From a checkpoint of a small mixture-of-experts model trained on Wikipedia.
Training: a variant of SOAP for the experts, 6560 steps.
Below are experts of layer 8 (counted from 0) of a mixture-of-experts language model. Rows are named router (the router's row for the expert) and show model dimensions 0-255. Each number is 500 + 40 x the weight over its row's rms, rounded and kept within 0 to 999. Numbers have three digits each.
After each expert's rows: "comes before" lists some tokens at least twice as common just after its tokens as in all text; "gets" lists some tokens that make up at least twice as much of what it gets as of all text. This comes from a sample of Wikipedia text that the model never trained on. Tokens count by the router's weight.

# expert 57
router:426476561513517526441449467522532429483497511503518542511475495443523523535511416505525512524477490468491495510508465450471566499522558504508526453438454554553420469456516468559563503507474470515560466507538500563535560475559499495505525478507525479559554584473461519519476518457589486546589495550548468559509550471423519550449532491539501523491517564500490576486503582499554448585438508463493426545534509490530497520468490493519541452513544605535494456534497564543477493454495475465547489534452524507475473501479450558432497480495406504534439537508424520492512512524483410418510478514506519534536453507448486476502469429534541488462573434572581531486539523501560464486488554500545480478488476507503482510477501466555436484439487597415466526521445478481473460496536469
comes before: ",", "–", "0", "th", ".", " years"
gets: "10", "1", "2", "18", "20", "12"

# expert 71
router:536520479595525496468491466507488487488505537499449497530469452518489430404540519473493510460461564526503453488546502465409515475520481504448543490531551500544584558567492434443483489483526531493481491503508571556511509508439513530513516504501506579507463466454595517524457486495499452484470458520397504532517426552531473514464518502539466486498486462593619516516462545537549469583538514477509538541485535582513405440441453535561476523546507538455470533469482495504470493506508451474500490509513465479499466537413444556471488532472520502410500494587469459557529438568475465401514504471484448443468465466476582555547485509510476458516557502466465463530491446559472474528490439529492551529475487447515478488535506593467488448465503454518508550465547495514449478450475474
comes before: " the", " a", " his", " her", " an", " their"
gets: " in", " of", " to", " for", " at", " from"

# expert 63
router:487458487495481531501480517445518528532495441438431508387524457530469550510478471498542559516475520528519458503460505536488542532481500535540466446523513458479505546463515546546464473575427453531522550443582535512496491476407418531477444413488491496520472485442497445566483546551497493510531479469492504491455510530516519524445479489530528534454528565441474537517532461482553471492563474466482395483538438514450492481509515509540489430498503506490519576533520513599458578522529425520535553514453505572523489455533459458527545525524522564521485544463482572414461448470444495549553439486548488561535448501467460478498458518578492422519527483522482523569488391551496468484442523514508419440529531522525415533459455531539511523492507487509461512441498508489454455445525481
comes before: "20", "19", "1", "18", "2", "3"
gets: " ", " $", " £"

# expert 4
router:483513460609502518501504564524463526463558511495495507484474509494482420392484544545421483533523493521541463481483471433410502468498406483493470495575478477543546566539542547468499488489519466499455487522453576484503496491536530485486455492454499493540573538498497497524519499453435486473479456467447551516486519512563538501411506468560571536469495473523553571464463526501523446572517480522535538464548495562443445407458512493444461458482470520414439466483503528469488512529571460508461524452446474536488506487445454486522501467488572513471458522521437429486596455446486483426485548526457479496485520501533534513518439522465406536517457511462534453460408508493459490496499490505532525567541534441445537483501453428512474418480512492527549538433497470477452505550489437
comes before: " the", " a", " by", " to", " that", " his"
gets: " with", " made", "ing", " for", " of", "ed"

# expert 66
router:518533479566508474474503500556504497534548511581490464490511525431465482553519542513518489436469416552547488536527537493466436520462456493564466516478489445415545590457435481473552514476541511561491521534450577432443534471506497529463528440462519464531485480439574569490548535436431474571489502512449564432490494433504461552494474500465464487589486545561525495584527543482487492537545474451505512502440486525425541474468449518492538510505535478437531483437462520533455497488493466470505528566563478453443430508449536489489523496510469472490479498524479468432481575456522442451516505513482485441417433531451507476493520536464503453591485477507530434509425490526479569537531512510491555516476483532493512480482522563447585459469479510571540539549468477459505517443560473
comes before: " the", " |", " a", " in", " to", " his"
gets: " to", " with", " against", " scored", " by", " for"

# expert 34
router:500524455444483547501440504545430462489433508552528547547452487421477416502460439543519526467449498437595550543550494440476475519498481466513443537564492521506539534442438424473465572499483502535597493477532466491521536468543446580545520520464570543499491472465459593548562512487489454587559480416527564478531523482545481554487516536408446482460572543460452519543481539429498532489507458441559467499490503580466578543549447484519535511503485489481530534518548550500499524457533454511467484534495497491495511527471475535452560490558436538536471488544482450515467532568574479492526542497491481485572504492495532526494501519565540467495506473492482515526520466563464550471532486522429545532449477489475504521557520505470599496454512496517490580562506467504509519493511448
comes before: "–", " |", ",", ";", ".", " |\n"
gets: "1", "0", "2", "6", "3", "4"

# expert 6
router:491529513448562437471476468526479477544548494548482468450510550468550430470494542501460480412509487574505481474548493489502494502451555514451512442460473447543480538428449520464444452496501500549491507472548453419479532447481527476485563534453459505492466466454519495530458475557511535547539484522567512560495532535570455470480523505483523535433516519428444515529534462531553528442416511472418432530549546465502503515470423452490564516465504456429445459430483474565515419525432526479459538490508478467447496457507517434548507561501489497525497498476578442486532432466550515583550514519462516534508419533542423467508580519453499518600501512556465524487550500567474471504500485433483505467530533474461578506507496456469493521553444459547473491488555456516539470438525533
comes before: "19", "20", "S", "M", "1", "C"
gets: " (", "\n", "\n\n", " \"", " =\n\n", "==="

# expert 13
router:517427498546511543472525471407457508489548516465489490416495444516518516483495496515445539442452549463535529537523417520523553458604525528497461538484477565477558424493490501446552537467515454450479462532545477572518490569450511499450474483470577497473547497490460480458512474496524521487421550467551469494558483495482540548468437515562470497501485530571529527526515498483455508549473553475539507505528468526546470581440475472531452547499498533476493427525543519447552474475548486537407510413413535487497470480547437550505486558496446470578548547495460557518483503570554540490491499449521586536522476501540444501517494536516479501448518481549512551474553504521545516430472491477489505602456532447501531501485533480474576431484550562530483595523514566498463473445516482
comes before: ",", " he", ".", "–", ".\n\n", "\n"
gets: ",", "08", "09", "07", "06", "15"

# expert 30
router:473524507540457533449458406568522561545445525455491463531544547462508587503470478592512478511478505475522564507516561465472524460524583469546546554500570526423518564485438483447451489535498467463513552470492479484589499533524463446469499515467575447562439504526466465442504521501431512493510537529550476407449506452459520519518514511487525534546422543572532495531480509501466509464475503445498463508470493511482569552480537422583499454510526498493491502571553499451427520503551484560500543563533520528536525522548582462553474477536522534459602500525557520581474492494490486567450565461494512517440498480478469440547527559509550455502461448495518475472470558510511558500538427455500513575488507493460482522511520505518551410525522519438519507521435510473474484496504541
comes before: " ", " |", "==\n", "==\n\n", " Candidate", "–"
gets: " May", " |", " January", " September", " August", " March"